Weights of a small mixture-of-experts language model, trained from scratch on English Wikipedia.
Size: 12 layers, width 128, vocabulary 8192, 33.4M parameters.
Experts: 80 experts in each of 12 layers, 2 picks a token, a softmax router.
Training: a variant of SOAP for the experts, 361M tokens.
Below are experts of layer 5 (counted from 0) of a mixture-of-experts language model. Rows are named router (the router's row for the expert), up (a neuron's input weights, with its number), down (a neuron's output weights, with its number) and show model dimensions 0-127. Each number is 128 + 24 x the weight over its row's rms, rounded and kept within 0 to 255. Numbers have three digits each.
After each expert's rows: "comes after" lists some tokens at least twice as common just before its tokens as in all text; "comes before" lists some tokens at least twice as common just after its tokens as in all text. This comes from a sample of Wikipedia text that the model never trained on. Tokens count by the router's weight.

# expert 73
router:119113123159141135121083134144122137178156112146157151124128141126159103106077122115112177108126090139121120133138107140133161149118125102136127110131118135176117150129126118108167111082114128189138148151173179102123126159141152126125132102156141156152138129147099139132166149113125142164113122131100121132112106108161073134089109170112130116111097109144146084116124128211090140107127
up0:124090132143140119114129130162136156144113138143140118127182118150152144078097071146145137111126127144112154098098121135138124142139136106146174119107141130147122171105095142138149131114135095110084122106124126092113120114181137137164118111067168105142151100108182136167124141132116125159127152108106152149126102152159091142128129108082114169053129161169137116127143121133122103129145
down0:097127150171121105092119129143124114104130123131118151148140144120175153135122108091104161144127118150148129127092113118102125157113113074171135166103139150125140172142094186137142129110142090134164161110132124129132144072145143122127084139161159173170120108166153098123138157171121137155096143136134118114137115155137137133102110133107095143121099162105157095089129138099161113177116
comes after: "s", ".", " season", "ation", " him", " time"
comes before: "\n", " The", " In", " He", " It", " This"

# expert 76
router:142132137148077138111122107136094118128134159157119149142134166103118132084094086090148112113161097169136155114139101148115129173129134112096116133152200150147123133160125078115150138100146140138155131176137087118093156121137159115141086124135156156124151144145100171113114178108094176142119115162122115120122123128172130144089095102128117127091132136104134124089129109126123116121107
up0:142165123104127147111097133155132127130129131153114149142128135102132124094137096103123121134173159133124186134092108205152081170131145073174155160154107156151096170151151084120102121107149166126159102109117114112152160126127129099138119092144091131109122121109151134135120143157135173144156132135106130089133148128126110095112152108138097130106171149146163163115125112110136113130121
down0:093105094113166161147164154188115116152153155130152138108145145155103105105122132070129169140123133101157134151127085152165102104153127128160156145172097141123127122157095158103168149128127103139162126100122111115139110111120117095141119116146118140121134083043138080107113125132166160150113120120122144072142128118115108153151114118139144140156119128096149148134125128139138137137154
comes after: "-", ":", "Personal", "Scientific", " Animali", " ("
comes before: "\n", ":", " mi", " /", " (", ")"

# expert 60
router:147110117166146158100119129150151109155109164126150141162070165104206126134112129125135147136126106151101172125117083148092161138044155094104154105125107118161175146135077136124145137081129137121128141168125180111104114177135133122133120143124108152133127146119115152136128161148110106120130097121127120111134119120131111100132114106096087121133117130167159124119140120127114127137104
up0:145105120136097121101103134112106136099155122110131156126153124082109118151110148097139120125120092152145130146116071183120152128178083119141093094159137150119120137153151136132138103127111116113085140129097030118117133122102142145137111107140129134163133122122158114111129126155143113111106101130122086162142092087159120102114099116157147182155106159138130148109160130144138106093132
down0:120110119134149091098126097087116112142126104133159128139156159127117136115179128131147101147176134123116144162114152149147158096136058132150117108119106114188127140134112117118076135132109106149149175091166087091107132147109137110145107142144156112122117134100143079123158141129153205168142171132105108104081105132151138131135134107105112145122105140115110113111134149133118114136110
comes after: " the", " a", " of", " number", " and", " The"
comes before: " of", " years", "-", " times", "teen", " months"

# expert 24
router:129102139171139127085109176112121110149112117132155155153115114116141175103135126150132152110121098113138151122137107161123144184097142100126131105107111165120148111121114136112128138079132071182181135180153145100182132144130157108114159125140147145157120135102116138114108142104102125183107114153112141128114103111144139105129151170094078119115109125134133131116155078136098120128159
up0:098170145140140054075146174133104108111139134135139113130097108117115165118179134132155138094104098114130132121119136100117163161158114129068122120107124146157122132123163120153128130118128154158114132100092165102151130130103133188157105145123138099117152160140108110170126107138140128070070117132101154126122118136138116154126154115105138174153103125124112137132165103130089125134120
down0:133143136155096138141150124071148136135108141119091192136142141139091149157096111184163164095116110103132112118089118133138101119147143143128129113109103141163107116147113097127124126150137121143102147134131148137168163144129109106119147130176097115085112139138128163068118141137098085150129140192140155111113116168139127126154113124142137153124193135139120169165124101119124163116117
comes after: " the", " and", " a", " his", " The", " film"
comes before: "s", ",", " of", " in", " by", " and"

# expert 78
router:099153128165126109106123126157172134165148109130161148161124149120175129102104120136139164128096104065129143133086121152123146152075143119170169113132128181156152112145112112092127106107139136162142151151131143120146137132144127109126121077175125133134107136116111151127134155098110152156101114150101149079121106113164129147133063145112119089121130130129131111105142084152139147120083
up3:132095139116123116105109111183116133124153166106157130121142150128195128156105119086125136151130115160132158155149154133144131107142111160122157130142104127106127153130108103085099121133135145115137090120092146171121157141129148087161105137139147122155173170138088135150139153086158090148114078112114115138120117087121114154131143143151111096156116108147125079140123157107109086172086
down3:142124122149180086109144163172142136169180122127129121151165128144155139111114111133100128113126173141059117100109118118166116116170133169105165119101106128165126126114149147135114172104133159118113097097131079149156133111167161093135169132130108136095125112095124089153108128111139150130098135125131175130127136123159177141143129109140121145136124121139105152123166158113143126139082
comes after: " the", " New", ",", " United", " in", " of"
comes before: ",", ".", " City", "'", " and", " States"

# expert 61
router:092082141127105122131072150136118100116083157130159124134096130110146139088108154122152140123135099155120157141151102149119134170100122077085164128136096152153126151144090142128137146092142089157148126200134143124153125152134136129113141145150143159111094146124118150149141190148131120142148121136140135090119105128146093160107113145081074141116114124107135082116112138132127116126171
up0:128106097135147108105126103153147117123129074090127156111122124174150138117102119123134141105129117168107113147124087126071141135136146122129158175170149148124142091127112110157142153110131130142154104100139123113098098154109101190120128129098157107122181127118135104125159161117084111195141127122145131087115133117160150084137129148152119123144092179094117134136123117095129096096148
down0:164163117122135124138176112133155159166171112102091138142127103125128106202119109112099125100104139137145121099114141132152129112077160136121078131103151094129125151115163131135147143113120130118108140150107168157113098105162129130105135137161104123117105136136142186119137115156104110109123100160115098142118132086128146165128136084145128122143108087188122125153126165140158108156082
comes after: " a", " the", "\n", " is", " was", " known"
comes before: " of", ":", " in", "s", " by", " for"